{"n_experts": 48, "experts_per_token": 1, "moe_layers": [1, 2, 3, 4, 5, 6, 7], "router_score": "sigmoid", "normalize_top_k": false, "balance_loss": 0.00259, "balance_bias": true, "lr_router": 0.0022, "vocab_size": 26579, "tie_embeddings": "early", "train_tokens": 616400000, "dataset": "wikipedia_en"}
Below are experts of layer 3 (counted from 0) of a mixture-of-experts language model. Rows are named router (the router's row for the expert), up (a neuron's input weights, with its number) and show model dimensions 0-191. Each number is 128 + 32 x the weight over its row's rms, rounded and kept within 0 to 255.
Before each expert's rows: "gets" lists some tokens that make up at least twice as much of what it gets as of all text; "comes after" lists some tokens at least twice as common just before its tokens as in all text. This comes from a sample of Wikipedia text that the model never trained on. Tokens count by the router's weight.

# expert 47
gets: ".\n\n", " |\n", "|", "-", " in", " In"
comes after: " |\n", "\n", ".", ")\n", ".\n\n", "0"
router [161  48  87 105 153 128 150  76 169 203  98 159 121 125 104 122 118 116  82 148 141 108 130 127 171 123 155 165 172  84 160 155 127  88 120 133 105 137  74 171 135  61 126 134 163 150 128 165 114 160 149 150 135  87 140 105 143  89 174 132 133 109 135 109 123 127  87 200 179 174  90 121 149 138  93 112 150 112  91 105 122 117 143 127 125 137 116 145 176 119 137 127 107 102 100  91 186 136 118  98 128 188 114 166 123 131  90 170 111  99 202 152 154 164 115  90 160 186 115 117 174  97 134  79 122 173 112 155 149  67 124 107 167 120  92 170 183 100  79 119 153  29 134 160 147 174 134  93 136 127 103 160 111  89 139  97 140 117 137 126  77 135 114 182 146 202 141 170  99 102 167  73  56  58 136 160 132 100 120  93 144  99  91 159 145 108 147 149  97 156 134 120]
up9 [180 149 110 114 170  80 136 188 211 102 125 136 113 117  79 151  72 165 108 114 141 139 111 126 100 132 149 185 128 183 116 171 148 175 109 101 107  95 201  92 160 110 127 149 157  92  93 107  84 157 103 106 141  73  96 136  67 139  43 160 125 154 125 117  97 166 131  74 172  93 130 160 160 177 111 130 145 105 157 113 158 144 164 125 116  71 133 169 158 150 135 117 102 160 110 198 144 151 167 127 132  70 152 134 143 137 137 200 123 133  63  84 114  96 124 120  83 136 105 128 123 104 113  45 165 123  46 143  79 137  88  98  90 129  91  83 119 140 118 119 130 141 132 142 118 161  83 189 140 119 177 172 141 140 114  83 127 156 121 102 112 160 115 111 156  94 168 124 198 138  86 135 162 137 127  77 159 172 146 104 110 125 117 131 162 111 152 113 144  86 157 125]
up10 [ 56 124 134 144  71 190  32 124 188 125 166 187  86  82 127 165 121 143 128 163 113 114 123 111 121 128 109 179 152 174  72 179 159 137 126 125 144 139 116 110 153 170  89 107 114 101  82 151 131  80 144  85 141 127  34 133 102 177 159 129  90 143 131 168  66 103 189 125  97 132 128 126 101 126 122 168 149 103 102 167 127  82 132 133 209 135 107 129  85 137 131 151 132 135 167 148 134 111  77 168 138 134 146 143 150 122 117  92 128 131 165 110 104 149 237 138 156 136 140 147 135 101 164 109 108 110 186 146 188  95 143  86 112 119 160 119 138 123 154 151  75  88 133 139 114 165  89 110 161 113  79 109 151  68 136 105  85 188 119 100 153 124 139  56  84 105 104 139  81 143 121 147 135 176  93  83 137 137 128 142 146 139 171 108 135 109 149 151 148  92 106  84]
up11 [126 108 108 114  93 126 129 211 154 107 151  84 122 131 113 120 128 192 134 116 139 133 136 135 151 126 117  66 104 151 127 125  98 128 180 125 121 128 124 116 127 126 105 177 187  58 148 153 109 110  93 166 138 158 133 114  32 120 131 134 113  79 126 145 110 130 138  93  68 107 115 252 161 211 118 123 129  47  77 110 106 131 131 125 166 145 136 130 150 118 131 177 173 129 170 102 156 101 117 151  95 144 155 145 111 138 144 100  81 156  96 160  90 159 147 166 140 135 144 112 123 184 117 150 120 140 181 149 140 158 161 117 176 141 146 127 128 165 143 142 141  94  82 127 107 168 113 146  93  99 122 217 117 103 155 146  96 111  93 142 142 153 176 109 213 112 143 123 166 105  64 144 130  93 141 131 122 125 103 106  75 213 109 138 156 126 209 112 133  99 146 168]
up12 [177 165 136 184 160  92 108 145 163 123  95 166 141 143 166 123  92 131 150 153 126 124  96 122  92 122 113  91 152 113  67 108  68 173 200 104  85 175 106 113 130 135  93 148 151 140  54 168 157 108 146 109 157 142 166 165  85 106  78 120 129 125  72 184 120 126 151  95 134 108  93 183 136 205 156 148  83  85 113 155  69 170 124 146 110 105  75 169 142 114 114 156 137 174 129 131 111 140  83  96 149 127 161 143 124 119 150 105 103 143 125 129 115 186 160 154 125 163 189 113 142 142 118  78 123 191  93  76 151 128 139 148  99 109 196  80 126 137  88 140 201  93 163 163 147 100 188 100 145  76 186 141 130 111 181 106 127 198 140 155 111 114  83 154 183 105 133 122 140 190 105 172 130  94 136  75 156 112 115 135  93 134 103 102 140  98 129 113  93 154 107 136]
up13 [142 130 120  94 142 158  98 141 127 111 136  71  72 134 199 146 165 148 143 111 168 126 106 130 105 178 119  77 119 116  76  81 113  99  94 101 136 135 151 174 124 110 117 125 106 116 136 147 106  48 121  99 129 146 155  89  84 116 136 149 141 101  95 105 136 117 116 126 120 114 153 102 177  65 129 106 136  81  98 121 110 146 153 128 120  63 131 114 111 162  96 102 116 202 167 126 107  95 120  91  94 128 154 107 176 165 102  95 125 130 106 121 105 181 181 164 114 130  46 188 168 146  71  87 110 112  99  95 136 129 161 155 123 150 185 212 190 140  92 139  84 155 108 114 133 155 137 139 106 137 124 194  92 128 118 126 151 151 117 111 108 102 188  49 177  75 132 121 135 140  94 140 149 129  81 159 114 116  66 104 137 152 169  99 127 128 189  58  71 189 164 127]
up14 [114 102 137 133 166  92 125  93 158 139 153 149  63 140 153 143 110 125  54 125 110  86  74 129 169 154 121 116 141 133 116 165 123 127 181 134 148 105  90 144 132 140  24 153 148  66 113 156  93 168  86 139 140  92 116 176 169  99 139 143 143 153 145 142 107  91 130  83 124 143 102 109 144 133 141 164 108 130 103 146 138 212 123 135 159 126 153 174   0 108 110 145 139 131 162 122  96 133 144 160 159 155 161 112 134 133  83 133 117 150 135 113  57 118 144 146 124  85 106  83  70 111 105  84 121 156 134 165 145 140 118 123  94 126 202 110 120  67  99 121 157 168  88 193 129 167 146 122 164 165 131 127 185 185 144 144 166 120 145 139 138 171 113  52 167 149 126 164 125 154 114 108 113 133 138 135  97 208  98 153 136  97 172 125 121 141  63  93 131 150 152 120]
up15 [131  96 182 123 164  37 178 105 136 133 170 153 133 157 134 155 179 128 138 122 166 146 138 140 155 132 125 101 154 145 108  99 150  71 104 101 163  73  61 199 129  96 103 115 121 177 127  88 108 124 130 108 103 111  65 190 179 123 148 115  93  91 138 135 120 142 167 167 124 134 136 131 200 152  60 111 140 145 111 145  99  85 116 106 144 123 135 140  58 129 158 128 105 192 116 143 100 134 133 181 197  84 115 141 101 189  80 151 126 125 137  94 104 107 171 109 115 134 121 100 145 144  72 133 103 131 125  98 141  98 158 168 145 115 216 188 107  33 176 162 142 119 119  86  76 137  82 181 118 167 128 104 119 139 118 158  67 102 129 122 122 125 111 117 179 128 154 139 125 161 175 166 134  93 123 139 105 165 111 105 135 158 162  71 133 167 101  94 111  99 122 121]
up16 [111 108 127 236 104 165 137 129 103 120 136 104 149 127 146 151 132 125 144 143 102  97 158 133 116 103  61 180 154 125 114 133 140 152 131 121 131 146  88 141 146 114  99 150 109 109 106 196 138  66 191 103  89 122 107 128  69 115 157  92 130 106  96 132 131 137 125 135  87 106 154  92 104  88 185 114 212  57 147 111 150 153  94 179  86 126  72 133 152 154 126 166 138 115 136 220 155 161 137 130 111 114 124 165 106  98 122  74 143  66 145  79 148  96  71 156 125 133 129 147 136 107 126 100 122 162 120 154 153 162 151  83 196 191 161 149 160  76 130  73  83 138 134 153 151 116 125 124 106 112 179 131 210 141  85 109 101 165 164 170 200 115 103  87 145  90 126 110 109 106  63 123 131 137 139 132 155  76 129 124 118  88 122  94 162 106 143 112 152 105 156 184]
up17 [126  89 197 116 154 116 128 157 130 105 144 161  75 135 124  80 109 147  82  78 140 159  53 126 112 136 140 155 176 138 122 167 132 127 185  66 105 151 148 195 151 127  59 126  84 112 180 148 158 159  88 170 145 102 154 140 107 103 104 110 138  63  81 153 139 122 135 147 125 114  87 117 127 132 121 128 134  50 115  95 109 140 138  97 174  94 152 131 106 131  84 150 143 162 225 159 103  83 124 146 117  67 159 137 124 180 135 134 129 139 164 201 107  77 126 101 112 129  91 130 161 171 152 140 217  94 123 117  45 190 132  78 148 122 115 129 153 138 128  92  94 115 144 160  68  98 142  95  89 127 131  92 143 143 138 135  99 185  85 102 109 152 129  36 136 109 151 137 138 129 128 114 145  86 167 142 165 114 159 134 164 122 119 161 147 138 161  99 162 116 152 111]
up18 [141 217 166  62 166  68 118 139  84 152  64 148 127 120 125 128  73 145 110  99 137 141  94 165  88  92 105 158 115 170 100 179 106 164 141 103 154 150 141 122 149 136 107 113 129 141  78 159 181 139 112 108 115 160  97 157  55 167  95 131  98 130  62 143 114 117 133 121 169 100  78 145 170 129 149 107 140 128   0 134  61 171 141  95 184 128 204  87  90 191 109 115 133 155  68 146 105 197 151 166 147  97 132  79 114 144 129 151 104 153  99 104 123 162 125 139 107 147 137 143  90 104 136 138  93 183 107 117 119 118 100 141 117  50 166 124 139 128 132  89 100 122 124  89 118 150 116 135 104 115 122 150 133 115 160 163 111 163  91  87 124 141 125 117 124 120 114 129 144  67 170 112 145 133 110 109 213 125 111 145 121 158 142  91 117 140 127 132  79 109 109 137]
up19 [127 151  77 175 183 114 130 146 156 120 175 104 122 159 131 136 112 113 145 142 139 134 141 167  94 156 107  90 160 205  45 100 138 167  76 153 174 123 108 102 130 237 113 177  79  13 125 174 145 111 145 128 109 152 127 109  98 163 162 129  97 176 171 137 133 119 169 118 135 110 149 113 106 167 112  58 160  99 126 143 138  99 140 123 125 104 139  79  73 145 167 203 162 153 126 155 152 170 121 118 163 132 115  93 124 131 101 104 134 118 106 139  73 133 130 108 140 140 138  80 212 112  84 130 155 127 120 123 139 129  75 119 117 132 152 180 131 144 113 155 109 141 149 123  79 122 110 187 117 128 114 112 144  92  47 173 115 116 138 130 148 203 141 126 191 118 139 125 121 161  99  88 109 147 129  64 138 182 104 121 139 167 171  73 128 128 156  98 103 147 137 120]
up20 [ 94 132 143  92 116 163 119 180  86 134 116 147  73 118 146 114 116 167 137  49  58 174 149  97 125 169 102 122 143 144  70 106 137  98 248  80 129 112 119  97 131  97 128 136  89  85 100 153 158  94 132  26 104 159 151 103 126  96  14 138 132 135 104 119  80 146 117 126 115 147  94 148 190 136  90 113 119 145  64 134 127 149 124 115 158  98 149 174  81 130  99 138 205 149  57 126 104 132 164 138 109 164 125  75 146  94 143 119 131 110 100 135  79  78 147 158  80 150 163 158 129 113  74 117 184 107 143 167 155 173 108 125 145 122 194 132 150 161 109 106 133 115 123 149 140 133  94 106  75 157  86 137 121 147 167 112 115  96 136 123 115  93 124 151 130 147 127 115  99 146 120 104 119 115 190 145 105 100 153  88  82 150 149 110 133 128 126 135 139 118 193 106]
up21 [124 143 137 153 118 118 172 162 163 137 125  91 105 134 110 158  49 177 151 149 151 129 170 155 119 105 117  91 151  85 168 142 146 130  76 147 106 107 147 102 132 146  83 131 168 135 187  92 154 126 124 111 125 103 113 202 142 112 180 149  99 179 156 202 142 132 153 127  88 162 141 124 180 170  67 121 123 117 159 108 170 117 161  86 114  35 143  93 115 123 139 183 139 133  76 146 143 122  98 110 119 120 109  86 118 124 153 153  56  99 135 138 122 102 112 145 121  90 137 123 131 165  41 110  99  77 145  96 162 132  71 134  75 107  91 125 141 137 103  93  99 105 111 166 126 209  36 150 112 120 150 112  97 122 134 132 100 145  54 162 187  95 107  59 123 101 110 145 180 135 125 116 121 156 127 108 154 101 125 125 173 172 125 193 100 137 166  65 150 135 135 128]
up22 [136 195 147 113 153  80 133 108  90  90 127 176 135  66 125 124 147 116 183 114 154 141 115 117 145 105  93 145 120 108 141  77  87 100 159 172 123 149 137 127 128 106  77 113 183 141  68 149 114 126 107  71 120 124 136 139 127 178  84 113 148 133  98 177 109 106 144 118 109  92 101 214  94  62 132 115  77 143  91 118  47 117 164 146 162 128 154 113  54 114 125 176 122 110 107 134 157 184 147 201 159  99 158 116 153 152  67 163 121 117  88  97  97 140 128 196 120 159 137 161 137 173 134 144 123 135 144 153  87 116 147 164 150 134 162 133 173 117  79 170 168 138 106 123 126 143  90 126 174 161 121 122 124 151 129 172 153 151  80 163 225  84 152  89 141  66 195 120 108  98 163  91 103 100 179 111 112 174  95  97 106 166 135 120 123 180 154 121 142 147 111 118]
up23 [167 137 103 167 127 203 174 165 143 167 100 124 163 139 224 130 121 163 169 158 106 147 143 170 102 144 153 130 135 148 166 135 128 151  81  57 122 177 130 174 163  77  89 122 132  90 153 133 134 144 178 180 149  95 160 164 118 121 155 111 171  78 159 130 116 182 165 126  92 204 142 142 133 111 143 121 106 127 116 103 136 141 131 101 194 131 142 151 129 150 122 175 119 154 100  66 129 147 115 129 101 114 128 154 177 187 158 111 145 187  98 121  49 134 191 179 138  87  79 123 151 120 127 100  96 130 100 154 107 103 118  78 118 102 125 132 132  54 186 101 109 145 177 181 140 124 116 116 131 101 121 144 152 176 162 151 157 188  57 110 166 126 134 145  98 134 120 185 128 188  91 166 128 156 177 150 123 153 146 172 174 133 136  94 143 148 112 100 139 163 141 114]
up24 [141 185  77 135 165 137 123 154 151 114 144  69  56  67 158 134 129 136 132 137 147 102 157 130 183  65 127 159 120  95 140  80 131  84 180  89  99 131 137 113 155 209  88 156 170  94  98 176 164 148 105 137 128 112  84 123 105 157 105 164 150  89  76 125  89 187 130 117 123 199  99 113  65 126 140 166 116  67  76 142 133 127 111  90 173 138 122 124 176 106  83 107  88  98 104 109 131 198 127 117 121  65 139 129 139 111 156 138 101 121 156 126  84 106 124 126 122 174 104 117 120 192 115 137 100 105 114 121 142 150 134 159  69 113 117  96 144 103  98 154 115  92 125 152 124 164 110 121 119 151 132  65  84 142 127 137  99 117 127 126 134  96 139 183 147  85 126  82 214 170 117 107 161 130 135 164  94 122 170  99 130 156 234  96 165 108 102 105  96 185 125 120]
up25 [ 80 108  93 157 128 179 130  72 152  73 206 104  77 157 140 134  97 168  67 140 150 119  91 139  71 113 113 113 105 120 120 129 162  88 127  94 151 107 137 142 147  85  42 144 135 129 129 126 101 157 134 108 150  91 172 134  72 132 137 148 132 127  79 121 102 151 113  90 148  90 107 135  82 133 147 153 152 127 111 150 103  96 184 117 181 200  98 176 110  86 120 104 144 158 113 119  71 112 107 111 126 124 130 160 159 124 166  61  97 134 132 106 110  81 103 103 144  85 106 125 153 180 167  80 179 122 182 134  67  66 122 162 121  56 128 179 132  96 193  94 169 122 141 108 111  91  75 161 146  81  67 165 166 123 116 138  79 114  91 101 120 130 172 157 158 106 127  88 166 103 109 156 150 119 117  95  98 135 155 108 179 121 127 130 220 119 120 131 107 138 145 120]